Below are experts of layer 4 (counted from 0) of a mixture-of-experts language model. Rows are named router (the router's row for the expert), gate (a neuron's input weights, with its number), up (a neuron's input weights, with its number) and show model dimensions 256-383. Each number is 500 + 25 x the weight over its row's rms, rounded and kept within 0 to 999. Numbers have three digits each.
Before each expert's rows: "comes after" lists some tokens at least twice as common just before its tokens as in all text. This comes from a sample of Wikipedia text that the model never trained on. Tokens count by the router's weight.

# expert 9
comes after: " ", "–", " /", "10", "\"", "00"
router:500489527519514502494496490506473528503542550475482545464578483521532432502489466513505493502476511510483538506514489478518511488497519494480540473522500502487507525509512487485505496572495517491490480479516481492530555476469535511506528531495484517490510526498437516478446500477561511480492520512524467519456456462504549464523458455499550550502501508510494485494509500515466516450488
gate2:532456497530460566483510528520489518510534488552486497528502493505497481530483506510503491493504536553497524483457470509484498527468469500526498513456499464480477486509521504514470486497484493506503417538513515476534494488493458498487550517518519450509518464499484457496542518528492541470461545498484544506510507516518537506516510511515534543500505465499491505527506500529503484492507
up2:530450473480484512474474474539490502471458451525505466527505478456537507480474510521519478459481495514485497480477464479509559505515524488509522493504454483479471516526501484484507491537481534491496491497532530490540452535482527467498509472499526507515534511497502501499488526488505447520489488561494489512528541483523497548440552507488482478479466496497481500482451471545521522489512
gate3:495504466515552463513538469460497501550551497538472498446498491493463512466484517519458486468532516528464519550503516479477488510455482521485507510558487489482558499504492528525477512520468537500506539490531517475543502462501487474501482526528525477519472498518501495481490468511517490503483525500490486474512499494555491511497498531510483548529502471486514462444532491499510480487477
up3:526534490511553514480479513498521517497491469493524485470507542496494496517477496497528475450509503461544436491504528520482524509479480465474511500488511479516529478491522515526547490514487494432481471579468484491516488473496491500547487519477515526522494521524509502508539528480468481448528527514488533449499534470480471460513520483525539535473489473496533505509504518526511477499493
gate4:566490533498491487478478524497465522559531498419479500483507497549534554478500464503493465499482492534491454500517479451491497516527479494526490499473461501505518501496511519525519492493479530478486510494533486466469495518504499534465503491501514470497458487508522500450482454537542505511461476510516496480437501522481542514529537500467544471515486478516486503484440509511494471473530
up4:535515503513465476537533502536466529499512483487455435463526501525520541488535515496580502505475474482530522566511495479517492539489492513485509488499504495522509488534550502467514488455525502498483506451511556441525480533521507490502501486503503521498500480469466492500470521511527518472511498517473536503490469521485488526480463495493498482519450458489486491480526540506488483528541

# expert 6
comes after: " the", " a", " and", " to", " of", "'s"
router:518484475512515479473533488488472524508529552514449474468541448514513471528492501477495450465488519501485519498527451489502515495473469466485509488466508475509472498505536495500494443478518479464447513545521439480519518480518525527486535526503496492436512491475524531515507495498482529483524500503466472470494451492490482524531471483470534526499503530504499459526460518444479554524520
gate0:486522446525496509490536531474447520522472498529484486469466494524487498488472447475466505496506536482468514465507503501479466489496512501488489536498513522505474512511537495473482512518520545478516473523485513513509497493476517519462499521500510478532504506493527539493502512543482539493472529468532514523513490465496494466490482492497567499485458512492514506492538444469488511508516
up0:498491492546502486493467454440512506468483512500453483509508458471511461491487463527465523493474481528478528511488496503510500484510518506527482493468498491466508519496485527516509558490522546488475489451473512483497527490505498522465486525520506519525516497476488567547497500522505463533510534512467481491487514501497522506512508461476499494500490486492502473509464508514555482570470
gate1:503504505529535494454527493498502520502457503485502476496521456471528490494510495530507508473511500533510518481489504461517511516489509535527524436503486479502513523525485517475505455481530535511494498497509497457489496472475461506490492477479506508461480423483513549510497477537476551500499497538481524499490502510553555511482482538527506552513496494457479433481486482493513502544483
up1:504457501532490461547532498507518470520502491460440527494486524533490528476497555501487491488459493489574467504499517501505497518491521517506461525504478500493525510568501488526494534501497497522491464529480491521518496500496536443499523504501509489500511511525487464499454511529464483488459508503513489506541471515533420471510506524462480498499518441466479519516562507520504500475523
gate2:502502472509473523472528495529484497537510518494504421484537459522483501512513550519432498552505499482499469524509507548471506491479515502507507522486502502549484490491513513538481461510501514524463498529503494499506499564520522517503514490484496487473460501479475570550515514497487545488492539499485451549475494502500480507527528503527491515530531483521500497526494449491505536497521
up2:495473515511532502489532510506479501501480501507464477503515496549503469508489489509516503469481508480520474480507530487521483454497464470515480496472516522544484498456541514538516489487498552492516486542494500513460472492494462536535520513493481550528546497478493527502532538498496490506531536468483498500491496461530481489501477470557497499510521490525437520557516459494505474526500

# expert 1
comes after: " |", " ", "|", " in", ";", ":"
router:520493479494523498499511491498439518498552492534455532466535495522526486476446523528499518492485546539506534539512492470566501470492517483505501498486477504460489522533513515518546520454540491472509483480462486483520519509516527520489483482495526460496517507490510540542515486505481509534503555524484468505491513542456506517502522482498515465514516523469503452524489494490437514507519
gate0:531504468510528455463529471516524514524461540500501485487523510495501430486468491506466484541479495466499522485502505495543502535469515506472503459554463511495539478527479473488529515553506489531506453485516455530505470511474485512475502495527469482496473511515530496477516447509513496540457533508504449510525485507515503498467529486466447518493452510504516482522495550542565493503521
up0:503492485497489500497505559545493506508470482494430528498471486504489527544501467538525456513482510494556449473533480473482513515516472485513504500530497509476504499513534510522502510525480503503524546494457568504493497473484457519517472470500519487478498514513543481481506529484470484512475498525485507535546446492518478505531525493525472490512537514480490516540495481499509471466503
gate1:516501507489522513524482479480479443502477516495493471537505479492497479498525512489518490508542523480532479493488453512466513527512485475500480476509518536476456535489476476511523497495506509512488538502478456508456481538525484472495511487495479531520508535554465493479515513510474515538505508469515542472517572494430496477536464494531464486534526463498535448506518501504498518483573
up1:529517469505480541511517472510495539538521513487504512473481528497473514526461479563490523449540492540498486511496496533505494495485476531521503466456535496508493452523530486498490504493526528517514496529520512520509500479491432502501549460497484529521500476497493506504502509494538454489489449511451477511496493469501483507530487503489513531465490494496457518560483443502490505503505
gate2:479499484490507494495502462490488484548493529520478515490536466496491473488549511488517506476526512494490535518482478470510497580520490471454470488529467525500550484493527489492496525488521491474522466462490467469490510512506500493478524492492485484510489541485488485486525481519510533492535506526508502481453475514529532498541464493478509509498478501492486487496529518494498497514519
up2:477446514479510534504483507476511489492505465505503493521482534533468532557533490492510457523540474485486535463492515530473528513530494484456438514525502495462497468493486516521452464523486479495509519499458507496470497504494508502510527504468500498548520502556466505478500563525474450474475491490488499490489469509572496490500480475462496474479525525495484501563468547478515535512485

# expert 12
comes after: " ", "20", "19", " was", "–", "18"
router:537510424436521504514494486512489494515508509465448502509476493536484473491481514552473478497499472538503534488470498471495487502463490474542485484533491504478513517497483467503533484468502491466499509496487489504545521470510528505508513541496540486474548497531511524521515507494525510488525520528542464504477452474472532499517506459527514522510503504486555499515445511468489485475508
gate0:498491512517465459512489509495522509538509519535518500471529470536517524514486477518479476520516500501479490495504517523490536521527485499452471535520520534499462489484495527491494474493502489518532504507437510541533490490505492434481490500492496557493461464472545478477490521420514459519513503499488509524546542525509489456426468500484488505524482488498485511494541519510489489481506
up0:518538479478493475528510542480444507462464509497535513510510502436507505488497541481506466507513473459520485482517518463542514473512502514536476497473462549537514501465490523488477494495503531494511475500533505493504478477481453484503534498527466483524512499506507522548495496499500488485526483474488510488491491504459516481524502470511500521481480457512456507482437480506514513518484
gate1:534480493459478486513500459477479514467523499531498479501492520498459448491489514554500492443476461485495515460486527529513533515443517514500474505498478501513487524476555494533521511487517532507546487503530534555551498529493471552493450514478499524518484473477499534491495514520501501514485467533553534499484481528477548508517484503522483504509515550483447480506465522494486483494485
up1:532479481489512516515475503530498495441492492501517502482547459499476524527502513484493462451500503520520519483503506495530480507513523494479492510510499483511472466442520464523494508488494455473491530501478532491527507482494528500480533500536503494522482478561483477507513548482514500509453488528512481515521539507467458539484547539551517491482474495490495436531539543523517510517516
gate2:512518546503497513514523480531500509490449517493464542527534522484496472477547495550491500503494498494544491506498520498506489483556463544492492480520470510510508560577462496484539505468502502492528505483508448514506495463534525487507465491460504522494547504485517503504435501495480473485513473491563492520473511481480536513523531506474445509499531527493523508479508460539503550473498
up2:534457531482552488469536507482485466515473517519555536526499490519549542520553539520495475520502505506502486461482496497430509513520463496475497534441487523520518461525495507500530505453502464473510465490512496508478474510496483518553512452500493520479520486467517527493486504467493505503509513528526524511525509534521479475506500536475534435445490504488481504523489508513487528503544

# expert 13
comes after: "0", ")", "1", "2", " —", "3"
router:485513487462558509487513483514484449513491491486466535454482514520529481513490520516508522496494479524486490462549497465498510467494425499543533498531450530510516502440530468476564480514539537408489512501500457482518455519528502476542535529496499510495544513484467516539464509545487469491506495496502508521476527460495491472558488482522501488519522514469479499515432505523499524493507
gate0:500509526509546492548488486501477516538498515541544486510525501465483520511541484506498488445499521528513526544542464515470487506491485435495543509494502489475488478536498516475452521489473511504496479501517515558506515509519465504541472512500462505459535477494451536512499519509540484528463466500483509483509498516464445500500507486527478522500522536495485502482524504507491499495507
up0:522506519486466524453522522538476523522482486507463528500493483458508493497442487493478467515516543462523469510483537529510528516557534521482453536496497490511537477538536501513501510479508479547516529518491495504478471490500531536505441484538498532517511487507472516438522468530482553486443501489515449520531476471482444481429493515562490529475466498521495514455505508493486487494480
gate1:524460514465528502516518473528493504516490529485524508472490455512546509510495499464504527539471484485456493533500459484511471457530543543490512493495505512495483474517535469502490497541496497443501466461509455508518497478532510512460514525481509485472493512529462461492508486485469534477527467523482495479521497490509498506518486460520509526521513559475451461486497494536477462460509
up1:513505502529481525434510511491525501487506466504493503490531476535509498478485528547493516526544499536518548495492484493475510502455513528499490518502454513499496481523515470493502462461486472460472487539507480550480494552522465557511514497506493457472491498517515502482509517538449496483529468512460502565525437463473507492462477509471495518519430450494462521514506541469543480546495
gate2:502488515466487491503500509508520488503497464539485512503478477520539517499473538506518512493448493517438517500538510536449547537493451442462512497465498525476496553474514470493505509503532482490507554535513486488515479521490493510471522549502500480514488509489516455456500450486522508499511553509479509551524499412500446492501468487518526487489511535472485535521425524466471513503503
up2:512482463525563512499497491497520516489486519505528537506490498515444504467477531455511527558476486502509486495473489500480524530493520529495467471518520500512476520514522519555468532535553488510516520498519480507417489528554480531471480524507541484495514511496493506488480491496495501482530486505502507473522529452521559501507462511483498430493516495532536459515483479552503507477534

# expert 5
comes after: " |\n", ".\n\n", " a", " |\n\n", " one", " part"
router:475515447475529474521539479495464565514517514491488507531493481531527513493478508486520475510478578497494559480508537493508542500493464480518509498505519551501528509494519500509529471480569480469527517491500494550507477474511504476502505526465502497492492486532503513552502491497519508459480524513496496552496510471514497521495510453518521506473519506490502499566498504505487495491511
gate0:522513521458476488495507491541472516495514492518525474494473501513517494499509521501479526494512472510498482491539488509505488495482589518442476482464486510520487521559513494469493472489529484487540523496450489481512465512505527457522521493481489553484538475475499505469495493550472479450523484508492527502499452484500541517469479507548517479526527508494506480518484504499509480521475
up0:531443495463502517546480529546537481513546474509463500521515491465492484512482475499502475508514493487493476489504506555503466472503535468491485532485509501469457537505478490514480500494519509491528501508487541488484472540506499487475501506495533475479544471488495486503493503448521453483497486508500518480525485505521475523487515501522508512502487528503510496532503495492493548511493
gate1:527498530480553507461521457534536485541487492473490519485491452539495520497484521507541510473497488513502465448491480506485532490516470503463478503494516527491505485522499533481502497523501449493507475509486470448473520504491514493480504467517483521505458501492471518533556522516464495493494437510517506466494469535515515491506519564472434480497522513512504488522448518466523498505506
up1:499436489530496503491495502514503489528561514502497503484499446516449497555498460475503517523511478548483491514519502495517486478496461461461497569505504507483525538467504511507498510557495493500494475520473458483490521539512486502506554535507511522511501486505487495525440474487509467551453491526517503475491544450500531525503454547496493484455520512506484502490512473465534483487480
gate2:516499477495520508529509497492495537517520558512483473505539479517526517505505518536499574486491531517493493542487538486505516490442459498500538490491488513528518527485476515459506510493497527508516507464492533518481462515512485509515529541501549496497512494474560489519534501519522490542463539495452514513495527524503467466501499519482510523472529500518485493523468488482490523529470
up2:490543517518471533510503493524434501495475497527480522537529541533463481497502477479525510512441515483504507400477482486480489505524473524495507462496508530494486506497491466494478478464522483503516510460478536485491506522490526489547519471476525517487505554495502474426455484488503498465487509484486509483500528521480473477500494472481518465501535462458506485512505520426504464515518

# expert 11
comes after: ",", ".", " \"", ".\n\n", " that", " where"
router:502514546483511456444513473464513517505488542486538536458523502527493503458454493506490504475485492504499473489540511481513536496535496479503495491485475550475489505514474477522521508490536480494524491488462470531524506497504515492519529514495538519459516543491477513521526507502528478503547481526502515515497526510507493496506529488485531488502495496468525526518498525494502493518473
gate0:538508481488497486499499500474472447502506518518497520482500468521539508454487463475454520471490502538458551502499482518521495521524551517481503488503497521528531473489510505471525481449510455512443468488467514515466481497470512524494511543487480540503501476504507491471496486508478501486488494539470514471507494483466517492551501491488499499522480529481498535526492460513512468531511
up0:483527526489515504494498498472492518498462484488519549475456491489462478529505532511486483503487499463445437504470560491499455522471498477489521501486494450509519518526501442508509512548497500541457511496464477529487488509523500487483486479508534504490494500496477567496525496496489491532535517450483491475490492506501500496527484509489499520509503516463499520511454493494503537518473
gate1:471476501549473488484510509474513483481500511571467502494526492499519479474442503479525567490483519528532492499537537508464511516497527467485463504517537485499503511515500486486515467459528464494463510513490478503500550513491493491489505536542473510499529495474508503528517533521520513533511450529482518477468510515521523529534509496500519544539496547500515488504487488487533551512496
up1:455481479501529493525494488482521507524502492466526530528518512465529532463500497527467510501525516509468508493523543511506475478483490482476493449481492504461508496509473475512520501453562514509525538465487492531506517558533477459482518475509501495475525463415522509587536474486451495517511517483504500497474492497504484515490476520526499497496498523519503479507518523475499453510510
gate2:452504475473506495531486472482503524524469524488515515526511479486438519522482509471507571499494533497508508498512528493496486479531486498495484489556503538520518505475500474524526504491483488497513539516458548477472460549533542537481516476545475465485501510494466467502513482475498480480491495490503536498502443479480458495465497507510566489504525536511489512547459564486469456497494
up2:493500494472504438532519507514507513453510488517543495509494571508470500510481535501521514459524491497490460469489484456466511480424491525530541531491485511461501450491501525522470477521495460527491519504497492507568482501511544496496521539531503530566517510501497479477466504507471497493460498463497486523515481502473484537524482538465515483519508474493552502478497497492477525504519

# expert 16
comes after: "-", "\n\n", ":", "|", "0", " such"
router:523477538535478499488509483446508497446501515519485441424458498499482502512464461508435521501477551468488476498506492473489486477524489539537468461488503496452500525515489510486498489513494511505452463519526487470481505452505502465522470502478524504479533537519472513466471479508512513487495484521513485493496493498543517520463465483529514506481540515475481492544485512505477509489482
gate0:489468526457539519493504479495490466491504523564507518446541515498501467482484479515483498514514462463509501465500514523512468481471473545455510509459466513451510492475494470448531459536529467510447499509498488501502545526516523475528497506532499537495516550489482505492481433507508509493507487537520507554508490511511464504508518516500532463493523512553513453508528495465503464482531
up0:487560547509505549524540511529525528495480478500496472491498449484524493502498504482522518544516491480496521472482489503518525465529517470542508504517492500488513490485553493487461513550471497489496499496485499543536525478483501528498499473495488465513454512468504474472532535464501506539518507519528507470504517517491480512541497499485521495456549537483514577477501459504507508491477
gate1:520479469528514525505472543490450516494509526467481502467476488486497524490466457477490505501515471481487523502467499502500500465503529494537503496536469473506507519526478478513551523490508511472494522532474511517476483539475496496505495542535511498520542487449464524485541493500507490489502493494476510535476541488528520518470484514498533538502491507502566512533519544499560499479487
up1:500496516506503503472515548464491521462542451493500478467507518534515500538489505425523509469480480510474518527530466487535482476488574513486500497496481525517478457490560529494508471538499529484475506458482513485540504525465512512491513519493488453490477478446489505458474502462505450443465495497497476484488506476489493530477562505520515507504483510558491523489543505490507509502498
gate2:529500538521477469496509537472525494483473478517500430474502469469536532498525485436482461450496496521513495545472488528498464522485518513520534510450454535457551512530460482452537519493508480510475454512535484518482480493492512521514492517526437507484425482496479492545501526523504489494496498549547477460520515491501472516478503481519485459502481510470482480483506522491490476505477
up2:471528483517478552538530498544516478494481483501464477485539527543535490516495495522486514519512499478494495464510506519545515520473491485483504486525555534532462524483463485511487518489508560481523524495504528518496510509544469514498483497491524487502492524493508523438505530497521528508548524492505474499479520462443489475514442485510461508536517549480460508558501477508541463469519

# expert 4
comes after: "\n", ")\n", ".\n", ";\n", "\"\n", "==\n"
router:512512496503546485531501524517461479541494516530494491512510511530493522477512499510508480519485501503495478512470511496511492484450508444505526511498498508466523503477486496513523501468521501512499508499486449501518487547553526471492475552514509458469501471537505506532488492510467502506474505464482486473488534469484517451520520496551500493506519514560513474563468504465516550489511
gate0:515480501490486513470429490453525517550494457558482513550495499500464511557469484498495496545456466517495539519508471470512504464487492550511531506473505459482513514504477494513563459509504514477514526522535496488515511505522556505490505547509536491520531510510482478475524483509508495541524507469492479487478510480498474531503508477461504494475450514498498523497501518479503484549505
up0:521479511468469484504502478498524513507521500503483516545515510538532486531493490462501474463526464546491487514496493513490500555495532512536500499517508472500509500430490496489515478500519451532521550511507512457495471471465551538541487485532478466474513482503508478472500470488514470538480514529535468457531497447416491514471490478480511490502514526496542487518476496500482515538478
gate1:478476473484493518523538502473525540484474508540515475462517462540494462512497503498448452523455484514526507495438517495479519467446492452483482519534529480457472541493510465498469500475540499488521504529526471491486481529521483490486454519502523455490488498453475521509471524513511487516523500519454514507455522510503480526469520554531541502495532508467518495460498472483503506517505
up1:522534466517507487524527515490491523498474491506550490498523471515499511486521473505473484518506499495509483489482493489502558487494475505519494526456505479483494496521517513508511505493473507493456475493473510482515472536498520486499502463505506489497495481490548489501497510520484490483504519484534454500516493495458522521480576524499517468456544449458529458492542494523509506555543
gate2:510499497485460479552529504485438505482483477514548472508503508540491486490514487486541493519499476496498474523508484487508478478502447509481479524528515492483476509537472532453494479471529516502502508518507473489506451500491545520500503500471475495518520485509519476518504461539513502467519508487515519519502499506506534500491550484520511501504480497509472468469486476534498480530493
up2:508458487485437471490503488528489468536533534433523463489486518489506477496486515493511465486561495503495529513524499499466524489455528510490496535492509451520534512457511481480546483516494457524508510517538496498458481503487514508511489424459519488504536479457464464508504489485518541486472507528479524499479518543496498439500531513504472478519466496487488456517507514492485492532506

# expert 17
comes after: " of", " in", ".", " to", " for", " on"
router:546515517521479489495501523501475499547534532555515476466514475507503476457491480480475503464494487510485509484544497497532528484483528464503515442499553491511517521511517536488534465547512482475525499510509485474524555494515497474528495520506511470500477497467545510522492479519504485540535458480523459478498514534485505462497485458513506518497545501471487523510458529505476523460496
gate0:501498473506498475492509531525480538517487483524506507492465529533501500459492444505493499491498518472516523516523525476503526477483465546506539513486462504458495525451521491435564516473468467476564534478512463476532510480502516483532483498487495527498513522481499508463538493519526539493500517477529510496486505502487513490450464513472554505459576537483522545541511478496537494479485
up0:526516521523490514513512490484498474527473530499484497499478499462538490541495484513510505527525490504468494508543522517473474476519513480546525487507515496503528483491502487488509522475473531480552505488546538514506517476499481489505499538500487531513464481518504516465501491534520462482499525461489494470508487564487465483520494478441509458459528532487559494519487470518537463445507
gate1:508493480455514506520514521458509565522489500540501509517466501485539499527457481518476498470514511540486485521514528486453499467501514493523502433477464501528478566526514514506485535483556500453454486468538490506481495499504491498485522495492514481476494492494483505498539451493493514462473495483477500511527530511522491485488491479488528486469503483497496527512475502499486486485502
up1:515511498534505489514496540496497468483505534518455434504482516450503551514483520478531518488496514513470525505510499527483458489495539539481465511520519528478526514510470503485521466485510495533519487497504458554496459515495485481457501461545579490484510540524484491468472568475510461473525492505504459514543459529466485526488505513489524493470499508501509501491525553491527501514520
gate2:501485543499544491465480462461514503483509486439484491496515539484503488488481504540518494505435526557499484518476527472502545521502485437503526482452506483514471502478495473466476495512495487513497484510488494519462525544460488461501494517527510474525560504524497561502497472526530527494564517496505479526503489520532467474534488504510484524500511496481464504517494487512499479477541
up2:487508516462515498516449491485503496426560503542519476458481492482513518486538507481514491524499516475502511524496498495496501537510500514522544471468446521536518485556543547504480467490511513522492453520516484486495510504520523523510500542487494506510550504475485542492499506481475489496504496476511501476480493497521489528481479462495490496494546495490486505495467536484486488520448

# expert 15
comes after: " the", " of", " The", " a", "'s", "The"
router:482469510510473481488498506469459500536488503509467503506508498527494519485477537493515524455454476533482516512505483525489536444476519501473519489519503514479503524485498441515524471446513524475493500535465448537522542442501476537493494503535511529456463552479459511519517491551512490503494477511520515497487493483476507517479532486511452497498507504507494465503470508443486487483529
gate0:516499481546524493454534506521538524483476526518541488496476496503530533482510498488529452542530433505524494502489507484497513501545507509505560494476534485530511499528481503543484524534502484509530501498503500511476494512507508499512452497534495488499510496504535548525537451487498477492494530511510511497525499463488478526489502526493503499475545486532477466485561538491528478495506
up0:475505514506526473499481555511458512512479488531490501482475527488482534468536504496488508476541510496499505513499513490488513486494506504557516446527497478488497476533470495494506486486485509533490512462505486515456505485503500531496482479510460469474516478502475508452556392487537536489527497506471480534492486520509478501511503457521505497526520493503485487520475481511550493486498
gate1:529509499459480513502542478469451540500499485504473465484509532495531491486520490520509508451471504474516462509470498494439486516476503504467520482489508473484472512488507500461487514485515497523498443480549444549494528467559502518521512504533509512492499449478493470516467494532468515485436480488500467526513507530529431481476517512473521455505503508506498498506553492489529467475492
up1:487504539483548470500511493493470488485504508499493502491498548515486472476532522489500501536510484491481495513502527523524506483512520538458434461429453527504443515490476473511468508509503498515505522525513508502511489511453494532476535499517500531593517484481451514484466507481519485530491495543503517496483504513539498493475459503498474488515498499470491507508480507503479476497497
gate2:512501496535507531519490487561511501467535498496501515520467472563514461513505514483477487494481483515510509478495527549454471511486482536454494485535479522537537464466499568504540522513512485533493504535490485501488513482500479507506503474515512530514519496508498497484491473468554549477448517492442488505469543491450517493554512553509494465512481493517479531498500495510498444442531
up2:516483516483509481498523439548495503509500466518494471508528444501519547493427516463496537475474513508491517486519527503484471529521518501502506512508478500510471533502504498501470490487506489473516527497507453495502499515503489482530500509498544511494504513452490450549508503489500530524493517499518487501521500480478504518435527479557476471475499479470524477517492545473484533505486

# expert 19
comes after: " the", " of", "-", ":", " (", " by"
router:488502473507503430500550514483472511529538550528489498461508480510508500504466491523482511470494512511477547463539494461490524484505478520475475463497473506504480484466534497498513483444544507514468522507476494481506497480495500526474537521542502459475519479501496527533485520540486540539501465523465485463511479492528479510494480507483502511520497490518502492488471487474476518515532
gate2:519503498494564526500508495507457466517501534526484475451510471502470529526524525494542512511526477495490469480545496493554537496445498503500514505499476487508519517488490492494522491441494508541524498483517449486502503510486531502478516507492508458454454534488489518495471476510547566500494438500497486521535504522513524529489494503489481527550503469500485518540457546489479510523518
up2:478487498469520476505516505479468550516473526524508491520486570469533502515518465485493497455497502509496499485450536477485505485489462520508492433500519450458517512501500551470481510480455472493509537468469479460446498501479494530569533493450491473532509532478550528547541513477533463497487514521502464490486505525529498494436504525432502509539447487526522487543486439451529481527540
gate3:516517493480506478472506561466499464514487504516548474514507460487510474497521546527449482477486483497478492511499515506488511511484492493553524501522494494446514526517512496469477461488510511475468483503505472479471528499511550526472518497490501460455479535522536557477494516491521504508497541462511534534530479485499522452502541470533475534520434493483504542521493475535502515524543
up3:451478506545528538509495462518508488498508491478495517514500453472453525545459443505501462553479509441514465518547472512480515550495476479490492543529490508466494523525493530507499510541479476507473526525457482500491502476512517567500497497469536492466483472511513482504461479465512506432480528459504477505529522442474516484518468493510521492483505496525505511495474472556522493521471
gate4:505509521500503484479491473468498504495492522475507513467468512474485487484501485508552505501490521537503552542492505497492519475595523497475506474470498511492491513483507531519486516524518527530491463519525501530470471483476479464497519482518498511529526475522510533502510503501468529532494495489454530532524520505541480477524467511443515520489498514545498503515528500492500486494495
up4:494498454501487495485486552465504514491493510458507533503530484473548489524477485517464478474490497541516550521498495477485496517498470486509490467500477538514499500482483500533475463481496494523532501514529477493472544454522465503497502471509505519479533478494491456499533512547500499492500495440462486507495488518511487482516497526465490530481513493528497556456460506473497478530501